config.toml
d_model = 256
n_experts = 16
experts_per_token = 1
normalize_top_k = false
balance_loss = 0.00201
balance_bias = true
router_bias = true
scale_expert_input = true
lr_router = 0.00109
norm_eps = 1e-05
beta1 = 0.95
seq_len = 256
train_tokens = 209500000
Below are experts of layer 2 (counted from 0) of a mixture-of-experts language model. Rows are named router (the router's row for the expert), gate (a neuron's input weights, with its number), up (a neuron's input weights, with its number) and show model dimensions 192-255. Each number is 128 + 32 x the weight over its row's rms, rounded and kept within 0 to 255. Numbers have three digits each.
After each expert's rows: "mostly gets" lists some tokens that are sent to it at least half of the time. This comes from a sample of Wikipedia text that the model never trained on.

# expert 7
router:122125130125103088166148085141117155088184129122118167092104122143193179104151193049135120172093125133192120120140085167111061163059126153097094093106056126159120093135149151066082140071137064
gate0:067173128156166118095087135082135130081095116125150166098104116096078147120160125132095087129133107164152121125132170152118162158150175142063123110078141166140114062174149102112103097165078195
up0:144137163174142152111172138141195173153152146209110132143091128191113084176130118083134073071156154157122140139125124115090071144132138076109141106061149170144164126110097116142165167151042164
gate1:174122096109095034173104136128184145174145088158104129133177124120123122113114062109137157097095162149102102178097134189096134181146149110124052113089143105080138140147169111130144091172103144
up1:130132130126164113117171083122153127092110141125128116154166164145124114137156152126163113103112089187085172111115179147096092122101095145107165156137179186138165120121176096156202098074161112
gate2:142144134122153119172111127052129118188108164147112111115125124206103112138176042165130121199117095173088097129140069137068123105111104153126130130148137058138149079095104051130132196101130180
up2:169134080103111126129164153109114106082116073108145125153174074128086118199111076175103085145139083143132165079148102132121070121117092155138086150107140127153151146121074114092077159084149113
gate3:085143134137123156128114085073152106123105081154153134117148117147144140130140078147147130168157175096105191119150118130123172108130103146130148181134151094101138182127123097108152109149056115
up3:103177117160089181110176095095121151100109051084127075112088133124122069101098126146152132151134150117117158111150131143119160103128121178156154178105127156045185113139089104112170079166053131
gate4:079151106182113114133033116129103129149061141174121144157141091176059171099097167194095081130146086160110142137114092089146088142082077113142156043114159092132161063147148124088092116113133105
up4:085157154145122113081064147095119085078059134135079159144117076155101192160086133151103120168110115182143110101108106062130066131063107128188127094123101149082144130132089153095150103111097038
gate5:075158086094122105142141120107142086139145144112132130092180112168096207197060083083178060120099111104163096151154121176138095140133099121075114103143142130099147125139125157112102155138136116
up5:132169129148094121109134073120153096125141125184111135165162113161131137113073128099077065142128154147137047149144121078105152135175128162081130123135110162059179067141203137118147105093128115
gate6:135190214074131104152125143174144151167071178123068162133184094056144103230143106140111146056173113094151129149184063117110121110180136156155108108126061039155107102145107158136096121151129116
up6:116093042118134123136193146099090079114180132103171123172105120138139185107141161085154126168136171093101120093080211159104098105141146120102122095126129189137127172055221100121120134154143112
gate7:134184146181116137171135157155171152158098088097132152144128165116121077164213100152161105116070054155137076155205050111151114183090135088115197133140104069163144150182194147133187128128145189
up7:062128150163130138085120105143135200073126138065127141078066132091131132085037130147094096094180121086134139162091204122152190166132191101182116173132114143117113132120128166095161141077077133
gate8:143155115178131103182180138157128090101108100144056177181141087169133124073087094142092128152116160169139161088131158120088109149132130105123153144108091140115096113157145151154138109115088164
up8:110094100144176155134112132091193091115173151095117108079104085163169167177119118121160166122095138148157088204164109192135074130122093162165115117137191099139088148132117092159145130055078095
gate9:102177115111163162127126159149145141114115128082136137130145192141075132096090124098135170134093153109166111093139095159070096178127167159103137061187126041156088145112176162067121127105158120
up9:118158126148157146127146111128151209160092106130152102098135150122123159166118096145143178153152108106171156120134218169120100146073090171116135126122154093170177148067139121078061107141144111
gate10:167162131139154191071126146173118119134125143156089106112110091143076151109138154140163092160131121118175102153109129147124069135114076110139150148099137147161110116173069102163135144114111104
up10:181101124109107079181125104131132112208139113076142112142149188125160141169060066132094094123122120108122103145136133151186157124062161165151189107127150157115164125129143084098124090138108147
gate11:135059147112024111090149142093106089186095117107108146126145098111110112138127123113130165058124136057166116110127147183060152128098119129104118105121129147138138098158131144161165120152189129
up11:126152169103087165107149138127084140135142079080129153145112205121162145163088085121092081090085141136189135076076152105152106143129158102156167084130089153122131099093133108153133146108143146
gate12:127164131082097158127093092140128076126079079103092184138120134159162105131138128171166179140126121154137199125144073096113176156084102123096102126073085209129031085160132129122200118118152114
up12:132146164167126129125112080127131073145163137129206109140168106126190081107161175134168200163117163175169142172110076153123142147087086154108114119097081091170140071145111122114167116136092071
gate13:096146105131131134137163103115116081131173125143059097172115189151121103179069128160144107194128192195146095111144201140088118154142107161114104188165164110099156106175114083108111116071133207
up13:132137128090092095117130111125143146139055169226120075115128142148097140101104166081063119157143063108157134154149117087159110098126104073165130117094087137154167139132132137191118136151107131
gate14:160139163098189133150109147119115107120079130077113062173096118174137168161143130165116124123078124116140181146148133078130095133081127124133067146189092117151120102107115129133128135145136119
up14:135099152091147125189110099091141108170161083126234124167121125096063119170114129133099145092172125101140131072130135123135121148153139098096180123140100118078104091166121076099161115098138114
gate15:118119144164052115103110167170092112107108154189112105133200122179124091189160172202120145069099137177134160160122082163068100143133114056117113109133149117140097119163205162159188082098183072
up15:053115157190166117140118172133155186104092156115155096087148094069115123063161083137096128125138110132143144145113091015136146108144114087198120132107078115145157126117140077079130152051119160
mostly gets: " of", " and", " from", " de", " by", " UTC"

# expert 6
router:153135076155137185118090151164104146125163091177118176091143122137192101171117201068093078182139087087226144121142082139081108127098129125107128149066123171120135122136103109068149144097129092
gate0:065136099158134169131110170160178137135079122139097179146134189113120131136160142108113137141172109105140141097097158136119126179131176138074100113067168130138110121172116143098096130141026153
up0:123122156138171188169172130188203115176134155107099151191108126160119134123147164052117136132141139075177161101105146141116097126156155096112132091085135145178108137141076127104147136194047158
gate1:144056065165149129200115161163157131085136132148092145105111144096115123135133089123130167122104157100102157168105158121148104109190079088125067092139132108114131133186146131131077137128152135
up1:119181184083087051072200038135199118173088137100147131178086102177095137146168131124147127104122108170112116122076118156111110092069136145096137202108159118138193117122090088185168091122142095
gate2:093084172122117079170121104043153129205121176151094101124118118163166113080152101133087170172139115148132098133142100127142141081107090115131151104146111112079141088104081096074121168130129092
up2:118129106104116069091147132077144108073125110119147134183113105156063103174108089166083146150174095158140136117140068128118080134121098120121153074109168166102105154113145115112155124130172132
gate3:110156143179113157106091127108140127169131124165151111091093131080140106184186138117122153183130125127086149080187161114108166131143155174144165147159112090105148122127151128065155145122056112
up3:082188124184103222115118124125139160137180117147125099070065131112142114154153151130157158173101151126058149066175153099147198177117142173124171125164112102069187118098143145041145105134059148
gate4:109132124134104149164049085126099143153081179194134134154131066133097170122115123126050096102106113123193156152155079069083118149082094136115179103126163086131121131183174139080064072119130084
up4:104121158120122151152095146096141121109096124132091154171125049118153233170128138108084139133118175173230134119136097067129103090053105192136119153138142132124095107088102145098114114120052100
gate5:057128114098073084122119088106104103098156113115163083071135160147144173124101165158114101122144104146192099091089086121151147201098113079092079130137089175051115107119154158167144162154158088
up5:127116132158076095128114086136134095100146120160111111165147170129071176137126133092052103142168101178139096171147122111117126164196148111114104091104072137088159136129125104153148074071124129
gate6:087166128133110127188094130155157141158070192214094191120146111092134153179114147129139104093162090124088119116140095171156121150099161193081078133168118111154131061095114157134108103146129109
up6:120083143104138129097184112108150116115127115082157119102140117192134147073146119074166135113157129126141132113093183147097144101131103107155153129094123106111146146119103125092136144133152147
gate7:083165104186171140179140152109154143143087148159178176097125112096143086114173133146154086124110083178128071123128099102142179158114132110113158138158082028156131148170194132111117147112144146
up7:100075117143118205131091086131124226105142124131119128136144144073150133126069110159085146143157102121155091159088155107169166194144132130121094113141116106106086110119148116110146093111083140
gate8:185078159156063061125178114142177107101121087110074197161126081153155147089101094119111112119131146179130176123183114120103125167128132070121131151138056154125117063124161126099132095116146101
up8:159073130160117143150116129098206085121171161200114144127137111161156146138115125145152125166148156161142130166161110160133047142125083113150112134156138132121177123113110120135126105133126110
gate9:085136103125109155129100151137142142116133106083138148143100191144121136156101129175158100120088155159134072102085085155120111150157152145117144119144165108128093196097210084112125123148180166
up9:125168106162129110134167103136154156123081112073165122088121080181137182207115129231089160167184124115161116097142201115135072131091151153097130144101137102121162123099115101112108131137168165
gate10:155182144172155138089111122168129156130103144172099111122168124087122153106104170151214096140090184127155112190111122121189138128102094160168123128103091112128139103175116129120144126113153119
up10:186111085093090125127112144118122040141182101087110124128109156169147186157058154168108132145140152090077138164153118198216121142096149157153134123112159158104118117101108104122094156137139136
gate11:138083140151069052093184147104117094149090153123133140123148107089129127088160090107129119090097139088183122098111166169127125122110135111112074112135141134070184108209129110165132091131182163
up11:134150147128144173055099106117087114164158114123137191153096152111115147179098144131140125101100037086123132131099119078142206156134133072185179072117125119170067105078114118102158186120116106
gate12:113124165140139107081109075142155127112131106138063154128106158180135104161131128118084126128159100107115157100144069110173162227090080202114080140065125164075076101088158140130129132173181077
up12:121135143156127156162106103139117147134157145157192117130125099108221070152101105128136186126153107097099110131138084143128140132096059116049122188092117128102126145099118137112149151138140058
gate13:167200122110163093133149119108120068157150112140101122127172116139182111174070175155186143145116158142153107146147213144147139123102125152110089135112199085137142110141142129131078060081159152
up13:098076147100165126101105139116191150159093179134138139131112115148078169151100138058118084183160057122170196146123108114099101122103087107120130137086043130155138127160124123103107134111118120
gate14:134106100133225117194102127154127062124152129061136138121101149135100115118160195114126151096096126137131102216119189146087099154107146175107079201138101161131154124114106134166110156141141156
up14:126127116124107151173131151076104096149117097121218086153119096085111107186139109115127146082149130084168093090111163146115161147161140087115115123183162144106109060130154045071150103081071135
gate15:169141148150117144128121136153123143161096170194132144131215109103159115116159136153143167078144122104130153151085148099100109124154127097093152155085162148164154131127203157135186134158177025
up15:089135105172127101123141142203158177087169123122141095104127119136104112055157132096138156155115063151090163136116098104161160085114111138114123107109113108172147144122134089123066174101108173
mostly gets: "s.", ".", ").", "ed.", "a.", "es."

# expert 2
router:135126103136139131078110139118111169157165101154088147055116115173145173182110195076097073155156069130229127118153099132105064139100140119134104129133095153150091139133115141053129119100150077
gate0:087162121133130120130101136073150140121119189118088172128102148121088081120119107130132140143130115127142117088096132091132179134130117130090123116103184099126119147147168138112155118182104179
up0:171148182152139169116187135144128121110113142185107122153115128171139078159165161095175108167122119079173143151117152091119121135172152128106132069106125138126126109140093110146144106170131169
gate1:136125133113133122136118125156158171147166148175053125098164106135124128126101097151116117118131099128162101144109162180134112103183133161161052149096137110065111149160107127138090087147129105
up1:107147144105109099144185125122170111162063136117190129175105138142115119152174122100183131107121132131054156114148131130078137129069076093081155128120122110147201091085142092123189098129131138
gate2:055108138125104104180086124070137071130093180150103091132127147200177121113128116118086113150089096123056111109129127139096108096115119154050126075150095102120151089137075098065141156115103137
up2:169144129085093105089134125066117112109081118126148106147158086161062103220065131131103106176135101157128142082158154091116096140102096158129140156091113151157170125138130099091148130106187125
gate3:100169159143091134150122089109136111174120077222096111093102131105160164176143123121150156148139139109124126126166124116179146120118107126140172178115133168057141113103170106046167179130048128
up3:085169127172099154147135075151149144160165079190117150069107165106167147146125113128167132168133158103142113112151157125199162179093089108159188171110117169035184104117173156039147129140060164
gate4:113123100094104187131077135092132122168120175189137151149142101126094125135139105146085087070095098123163145115175096089109134142081097130083108020150147175100186107162154172084069112098155106
up4:043131116106110187107094189081150135120103139146131125155125076117194138177114155139064091102067115138187141115128152069129122096072123157098112097082116191148155095138109144075077134127091094
gate5:094153107157089097110133082130094114081143105155161141090190130147090147148079112127153108159098139129174091103095145167103094167137125070108100163177105154103124117154159111173112140113170088
up5:143136147128125058120100142162134071146121106137093084148095135163092142135151134080053047084165101217147114149143095032133130142164137159076125115145102162086150144163107150134118094101109137
gate6:135120121117167132181116133158164155151145129129063137102175109128160138194183110123116116058103142164139098164167074145170119170149128164145133109145134063178116103086173152120082113159125145
up6:087153118127108124132180122104099129117103173129202123144094127101097110108113114075160138158158130104126145089081164156078100092104096121144118132095081138082146130157116113146137138108152091
gate7:116128159140144117168144163116153129119134143053142132119139073117124122167165087147187103128148105132150064140137099186188119154082146157078184102121101093143172107173139109148099138133143128
up7:144093113142129137089068098108136169089143121091071130081177149147101151135056088156084117144180141105120118155084176088181156149143225040153109121108127154112104135151138168105144106135135112
gate8:149097123195113091138182149163164128096165110104174172159155084111177115099058143113115141142110145128078133120128147159092154099117157068124171145118081177129104050112151138090130097135100174
up8:112137146116112153104095104144146116114167131164094154100074123180126122141126100152139071143123153119136160140163061179155063181135105170147043108142193116092161135119070100155130113143127105
gate9:059148131095114127129049136205131105099120099089113103108118171135095148183154128167128135117059143095117083133115139135137133132151202066144114073176071090119052157106160053067163110155162142
up9:118123095115158101124119116084141167200103135111190103128125133128130138222146135166091152161190147132151103098141170176124085139090045177127143131106162138159095135105158140088112123090108132
gate10:178148145124159130099151119167120148196167142131093134162163140140149152089135180126177070157101113128142092149117155134106090137108105136168124099122103177117109109140089094156164121149102182
up10:157111129124113111142130175137169099151145106101144091119163157144126156133076067112082069096146182163123106171189089138194181107064153143173124157125095137125170098120159112080121148076133116
gate11:139065140209158102123135128126100145138116112084094114137184131117143110122119166132135148089152117076120129099074115191123147116137141140129117133116118114110169092155148076162213100133132153
up11:162146124048058150065073093126112125114168143114137146098081106088148119134124051123096131101104101132148150136133128149145155136142115133163140097137098140139112082094154110125147154092138116
gate12:138127137105124085110107105160106081145137159148061138146126145169117099134151169078057145144120114152118142139232091182137144155049113159090084086125179174100076044098151134110162093104131111
up12:129127154150109133178161119131117137131122160193159166118104165107204060147150138103129186169127147136161084150153111144133139144047094109090113122111120167135124109148086134087120128130084093
gate13:119184113140150099104165137101144099152169107176061142122125119122136109140131128136184179145161179153106147089146116177194101148133059180088127137126161120114161115186143161173080110091174168
up13:128132154086085135093108161110171104132106153170102065143113147159097163157085127080103092188137031125144154109163137133131044117110112121104095180082082095174168149173125130126134137152156102
gate14:110119159105212107131137140130121130121133161096128139154078162161162134138116162093196136110104098150128144134132214120138090189105121158099138150133085143093155082082107113137099171184150129
up14:159117109060098090155085070044124071156111086131173142167093156110071118142108142117107138088153086090147137128127099145124120188171133101083188098127144119145159076164124024073165097129137118
gate15:127157119141121158125096144112153138130074182191104126092186106177135166118168131157112142095107154131184140174111097119104094162142128117089154156091080070164138135141245147120170133138163060
up15:087100102166141089133108148128169195124148114117169100147098103088088088101158136082152113145153090159096147131150133081155143098161091113181083097094176162144109136090086104117101134079126167
mostly gets: "\n", " department", " Thailand", " attended"

# expert 10
router:185120106132156149129124117135128119105160127182108182092146077150197120157134186052142103140137108102182117116118105115055113132078138137112120109103139152119152144164138086073126124073139083
gate0:061168141130123171153123116087136078084086148140177169128126143090107134118155122133094140146090079105164093067115116132090157148146143114107105105137189165149140113223151081092112138130078201
up0:149131151155136135090180105200173120111151129161105145103107132194098082125191119128124133096138141110122201152129134139170135116145104118076101099073143148128121101179084130120101136139128133
gate1:137115145052102119190074142159170104137138158158112149091163124174086124120132080094135186107103101138102124163084156181127147170144086082142062122094154127085087160178122125130102084186123125
up1:112153169137111077070123091124176167151110102149151145170085129142129087104167175106171123125122112153082163098141154113076147064099142109094203149138136065166198118079116062146228116134140132
gate2:094149138122114095133113117112146094169115162128081123078133151229145151134151111113109136166074144124094109131156085127133150121106090154072149112169098083125166122130099052129130122125128101
up2:109144098093119100110173098083116108093125125088131157115121127194096181153088111144071128171104118107135161077170104093168123145087083131084153101100148174126082202114082110117141147122160105
gate3:087190181155161152144109127090164128106145084159151091099100138125142126165161150099151139115135147133099138119168158179107124152130158148124131134148158093065137143147145073069174135150030088
up3:080147143154133145121133124108120175085180092135099140061097163143139123144119151077160118122111114098139125151171151164100161166104142167137129159117140117071136101143159096052131121156046125
gate4:080134115133100142146080114066105115150030171169131143155087084184091171124110163152088112073091121112179153125156114078172136146061078154107100056158155118155139124169133180084102107141110132
up4:050154154145116132124100127062120135088070178135131166160080056176158201133109146162075117104092158162223111093154120038163140118042093179157115093161127130146120125106107187068124113150119101
gate5:082172039088099078116134129121113094106119110073138126085162136175151166126078127163125074122139117152206084145128106161100104170152115031130118109118075104101087101119112084162128143108165098
up5:140142159135066100114167090086130058102216166172114120113165137100078147129144126098048091157146099135142055151106139088123138138148170150105136129159108121065155103135140150160131108093118133
gate6:142168136086060122167050155150159150175074171180110168131145152077151159162157132127117108058097112114099109178189077115153167116133107199167106126129099076150123071092132119158046138169125122
up6:110095106143196147122201089140071147072177118094122129129109122174147145113109122072100181160135127133144153091089186170102096133147125108091174156124112142115138150128138132129183096103132155
gate7:141169105170189181166093176108130111122121151089186152172117124116123052169140120122183160128153083115127097156160052146165127179168128121144205127091070069147131138127194174089148188115121166
up7:131132095152132127149067064161114155132149126069168145140096165081157158093076104128109114149210127090151082155109154096175191146155179103178091109108095154152086139141112139082172152124096119
gate8:119111121152132083163151100134144120124108078116147165138122063153180100113088105128086137169124152131077209054178127156105122075101159118078149174123128165136167056137145165120161081143071164
up8:140104118129137156150106113141155119133148147171093130126173077146127142169093146177135113133095159146150079185208057201102071116145090119140061122115127139112148145104119116138113104165161096
gate9:011163145147133096117045130121104139095147160115154127172131186134084146113126115092095140132116136145094106132082089173116093115151198132092128114165089099169112173057189121152179121140138159
up9:126072118122156061107113087130201130129103048133162126110117085104124120217145187178140116141125103110121114110116207159150055143120119170076160150087119101073139134090076086081113107132157117
gate10:159161125118159168116107142186146155135166119159107158093140120118132149106069148095239085212119161105136092130110106131135078150063129115141172095123129151154128104163080094154185127119082117
up10:204082068131156115067153131108074088164137104109090126117126175186112079191059114183089111124155148098112072150164105113168114140098105164141170112139139142106110137137138133140081124119187133
gate11:141129136143116092102155158109107094157131132117156131095140077089166072115098123086093104129136143081222117104110135142070175097126163144111114126121111096135116124172143118142173075173184153
up11:141143160088119165138121115126117102147122139065125176211129146077203106146071074101117141121071114097144117109096165124162132187154129106154159084136135146158108109102152102118140131079103132
gate12:119092112112132138092109129146101126074122115121075139176162123142139138118129157096101153100151134124147143131210090117165158135067136151098050094073152153080070048114127143158160139133133124
up12:088128158155117136135141089181092106136112184157186097130190096138189045100111111146126186139151145120148142135178076110102129093075113164149107141091138114143092123140119129146143143149127078
gate13:144187050135155081122138127079098068179143066143086122143165130174156137162120098131210150143170080126130102133122167170129084157142113154158125156139162103134157118155139119138131070092136182
up13:106100147108106116139138140103178124115098187166128090107078131111121134144091122095116132240098063110158178091160117131138132108118141100132143097085075174102136158137097142129087131156156117
gate14:171132109156132121202141151177108078111148141097117124133123188171149134155133145130088145069135123132115129187148164116148054153123138162134122204125112165124142125079095163140063177125156119
up14:164101104118119122162116133078109087119184059139200116125087131147091054133154070186093139100173084120167114089157163156097167151163111076056139123129131067117154070149117063113154127106098122
gate15:147140146153086165139125133138164135097106186221144164111209053161112154157161126121137145086074124119170168160073136110122144065189166087075082108075209123157142143105207191150152109170127118
up15:047113068192152129098120150111138150114126123117170064089112134083074136060120094118071113171122105151142152117116074066109155127133108098165132137093169131147106121136113052076086159108120183
mostly gets: ",", "),", "a,", "e,", "er,", "ing,"

# expert 12
router:149136098125185143131122119123134105128181143146114173114164083176154145140132135116091079167123130147177073123176072132120072164103071145156109107116112134130147145133193145054113088066078086
gate0:065147108125116163120110135138182092080137179140128163118116134132137132123168134121098115191129060154135104128101131095125182163143150123053107117130133196138090087168151099134128149129055181
up0:092125144160144159130143128137168170122111153167047177141063133188085082213142130112106080131152156067140206115136174113124096072141127076083158108119088117133078135156106117150163132181092136
gate1:165111146119102154127125125141218134158143160168109088051146131106133098187116067142131153087137167167132126192078110158146126124071068111135052082045134138152065172148085093164077098141110124
up1:171190189114124093076180096101117162151121093123149134167103118170046153133149148099156170094141062155082141146174161110062082116146150089130136184149142110139145112108076112170164126118095109
gate2:127116104136105127186169105072201123154073166119099133116144120163119129167193068114100125120104115160143105082141106173114115127104131185107134126154129080157193145097138106059163200132081102
up2:154111127112133101100130130078084103030114109110106101156115090117120127096065117114134129142118092142098112081149137100147097140133029095142147133101131131094130108148064111136133124147183097
gate3:131135157168111119128129090113148163138200100180158118094115134117127126182146093090117120152118133096141107112179090155106187148155104156113138168166137146084170162137155098099159085173063107
up3:106182152187151119143123149117141171108204095115104190125048158117124107182146114140138082128100127077132139105134112135123189152136105122122137160114138161109182139132150141071165118139109153
gate4:137156133115151180118094093097137126173104178124122180145094107198078153153119106143089097082098152133128140129153106058145087175087101120109146072166155077132172096173137147155100110055111103
up4:128146138128139145089112102104136148108111102138118150160085103134160195174085169190101090160073182189185172105121098056111106135085119201119113113135118158120121087105120149092137140150082100
gate5:107180115130107116110119120146128094048110137137154105067152126183151188166061125131143079113116095128162119154096118148140094167126089032098126095168109172087125112128133148132132147112169084
up5:124164146141049088113135115121137099119140169163082120156122157146107188162120117151066063108123138132135095184108129086104168162148144123104128108100114113054156104154195174150138113139139086
gate6:117137136114128130187115142156123133151109197134089191133094156082120111227171123090138135088102107094135130153196158121132158109166114159170134133148051080178171147115133160156067161183102139
up6:113125164131148145129180119084106152124145107113154100149169118149102140036132167101147129153154152122114132108054189192113079167133082139093143120104143138060119105101132117082179111106158130
gate7:126120125140175154146173152123153130113133123113142164118156109138128050228187126115184109131125104173161096116170051112138129139079128105112176115148034059140132107148166115095145153143154163
up7:138137117114088162147067105141125178121142173112162142099122108078128143136082093170060124134188149118102147178076202132118193139112142081162106108138092149161140118134129157125135080138123154
gate8:110133167138116083145155128173164108110085104127089169153141132148154173075064112119105142174160151123106137046181134156115131131120099129110146146073102137133092029162150200091138125110107164
up8:140139127161124162143086107150184096149127186120143162088156127155166197158064100066128094161078118130158098149224084175133075129138110142159116146133168168085098153130092101135134145152128140
gate9:073185148151191109152100165119154135104132141132103147107101201139129155140145132168140139153077166126103084145103105179112100153124177162118107094151134065152087207120223036111140125081133147
up9:059153099150126062121129127111117185155115148075092105108109128115129185210131151138057132177142178093127119083159148170130117113172108157105155147109161132085136107110133142139105128176183088
gate10:205183139108151156116124103140132142154093100151084088146102143130101127071149176175144107140074165155161092142125130093137135182074091131163183103064121172168087090123130131204170108139081182
up10:202091097144137109129082157113115140168150097089138131143132217177154148152069085174088093124121151127101134147151127146173129165114117184149138121139103139163180042096098120107100104111153118
gate11:189084152177126069138109120059188152160108153165123107156167105102104105137136130102123145093134107076168111094082144145055157094102099089117087157129114071142135098134177184185171090108134170
up11:130127196070115164116122114176061143137177087104087152143144121057166135151131122117171162108067091068180102100142166090135130147141122119155177029068130186107081079075125137145133120067092139
gate12:122180147109092117101077087164122107099135133111103204120145141132108123180171107114081115090137081085144118119153093103136192196042104154087057101074123129121107025132154149148125108154125140
up12:117147106157130151143108098145080048123158128142151129100169082143164066132141107148147152177134169181170085153135105130099172143089106143133104148141180150131130141134094156118122151149116076
gate13:145151062171179103097091128105116095180135090177021103117168141141156132130081141154187136142120165175125165117130129153143076209140153116130086122112160110122161145149119117129064116126159163
up13:176120149091088092114123168085136102128134174165085093145139146134146142151122108072078102166156084082147126166161150141110141139144145123142184123094057121145101124115092137136129205128145150
gate14:121158094149183107148083189139136135072142148077144122135110173119140123144123170144131120102109107151132171180140169098121107136106143126092099217164091158106134088107134160125091205158158130
up14:150131137056148150229126084071143071154142070092187094141072152097079120145114101195132140125165131132148089098101152143131157143164148103124162167165147125097159149163148054063119134078081146
gate15:115160146155085129092123126105097132152105115199128113121154075140131153096146118155134157094102126165165163180112118113146092122142128078116165133047162130142098144122191197125163119158188060
up15:086122069168194133139088159147169194134065130087167138120135124093086130086164131126138116133145115121148178132127068077135171153156098132148156098103118119170132120101119069064090155032102186
mostly gets: " Man", " Ed", " 17", " Mon", " Mount", "on"

# expert 13
router:164091095153111104109123105144068162118136102161151116090152128124154105110134153080112107136149132160157100162124139149121112098072069136138145091079084185136162134164100155121103098117135041
gate0:088098151128113137154110123114167104122082123123155145165116102131132089090176121093127106131153112141127127090094131115126130114117146145110093136106157163145083075216163065131099098149060168
up0:146096143133161148105117142136197112133172126132116151172125179217131100155149051065158092126134141141129158100174095145103107109121146109089121074092102138119106114167092097142134182188078162
gate1:140119137074093085208136070139174134100135167183110124115178127103105129141137065164111180112104131124117150199101134159107153136131092112126061136091078151075159179162106149144127042161097088
up1:158137160132118110061171053101142112187117089128141133191089118153136111125170169095167105117117093150106183135115155153090122085074102149122155225128169121137145096062128116143175178122148125
gate2:129183184122135172177131066054164092137114189142125094103109157147126134163149120136101154172109139115102086103161135095106128107116118146083122075175069093079165118165128086195142146103150159
up2:191148158141147117130168103090105085070127137105126096137124095103120131186091109114101149187104120114109161080134146074087111151078075110133086094140133147045165146177168088159140108163206148
gate3:123142171145142136168114095113180133154171100178155130128114120108121138214149088118111114159146153151101146086170129107159139114165128177127147150130103112079128131132141111092099133146047100
up3:124180137121124138132137113135119172075181102100089130093102180113117157197130128143123107148118176128086135111159131131138170180142137140089142133129131085057183117110149121083073064171092124
gate4:109104108164136140115017099085103142164085155181105156147120091177088181147117149165102073081099132158176186153145162066134126127103099122138155049147134152128143135143138178113095085128107084
up4:057135149138138179097043143051175155104074110117125117125093108102137171183145166117084083152095189159213110155178107055117142131059101156143094109147098169059104138098102173094158147135079106
gate5:114161087093104090108094114163131139077127145142098154084200162142139166133078118166132101121129105136189101116117142078148074186146147063117130121153128099051148120161162106148110113157180073
up5:124190148149079092113146109151144091135116159179123101220156143137096149164124159081014078130172096143132079181122110104128134185147160096090085118128060129149156134143170121144144093136113125
gate6:117129148056136149115075168150119146157081193134063158189161131114166128209153126103109147062141105108152108168197104135114152123156071134141104082119140088177136113101126129102106140142134117
up6:127116096123139104132167132102088123105137090114164120078111134119111132082105133090136168163157125125100122072033166142144118116175138123138126156093066145089132111103126108172125072146175102
gate7:098108061108154164182165152094157122143089172108177162159098135124134135166174082099161108156110155131151080078182081089159108140075121074103124154183068055156176116127155122092135131112127178
up7:154142097170143174072102129191152202100121134101165132168119148124130112087054113162083093198191091136116141151106146109129158127132146091158106150108119119094065145154115164081076141145086103
gate8:176127152164138065139177119128140124071111091141071177163145117135126127089071130085112149152114086124119152064147155131103159136162107054115167103105087146127114050134137129163124154160122198
up8:149138179144138133177103139123177070120184174192167127126148109117179160136136119120143109148148165151109089132163112164166056164097127159133083153150178150108124180145124126147140123152135137
gate9:080141096208163104086094132159103120118106154119104144141105177136113120126097145160142128147094219121166087109118073129085132146108152138128119121240128095163082177103167089161159155133193116
up9:116123157137158055063123107092146200096108100137089124128154128181103192208121142146102188180119168137196117080115176208103108166145122119146158147115134118132129138121125073086108128150125099
gate10:216146110067133204094144134182147116130146187141111101103144112084118088122154156169182073143148127091166105138070131122171134154097101079132145115128119143180118090163111123145163138102081107
up10:189103103111169107141115139175083089201151119136135112109126172171150172161033119139044124126127151152126130153140113167166136144112112236131151144131123144090130120148116110160082113084153124
gate11:131120139139126118116133139093146081109159131167128101102144089080124084138206137145138145130162126153193115116099111173119169116124132133121083122101095109198143108157125145104193113103146120
up11:139136127091102155095145077133108129171103128037134182134148121109158142149058097102107131084109098100163170136085153095154132178150105125206184101137114140107047105100149124143116108094138159
gate12:122146115111136127099094131158140124101116158085056168112125113180081100175115165109102128140104101121134157104198085129107196188071043168106072055087143172087074057108118162117154140145157150
up12:156161171089168150127135111134071087082141153159158135145139101098177061110150139077148173206102139135134084172150122129072110142109058128124146097107112103148121123126097148114123131095157097
gate13:158131088122155055116127158144108079152121069140060091130132123160137128179067158150178139151133149151151141096114148159118129187122017161110073129119156113142145137133120145129099122095140156
up13:114124141128092117128161155104147155136092185141063036106117145086087121109114142081102073184175071106137145165111120139111106166133134106152142074119088135139163146200087123179073138126129114
gate14:128208125172140114176121161144121100126137121019062110155128136177137133148153155186147122084110167103093158215095154119101124136080100156115132183168125162166105098104121164156095174135153125
up14:138107143108098130208107107050075122123113047178182084149080139077066142175144101137160149116193087085142114059101146167139136152182142095110164144142128108099160097180152039110137133101097128
gate15:146101164130095117114102151161166118144077134190134136144190076143127154192174122148173130072129168137166158166107157130092098120132133071069064176087109039164138132175253130133186093138150088
up15:079106120192154102108099175158100173140125149146131080114125128081125138086138135097121138153127088119110151097120103061136181105186117139179096100117095141104126110118136075113071133097114118
mostly gets: " re", " cl", " Min", " be", " am", " us"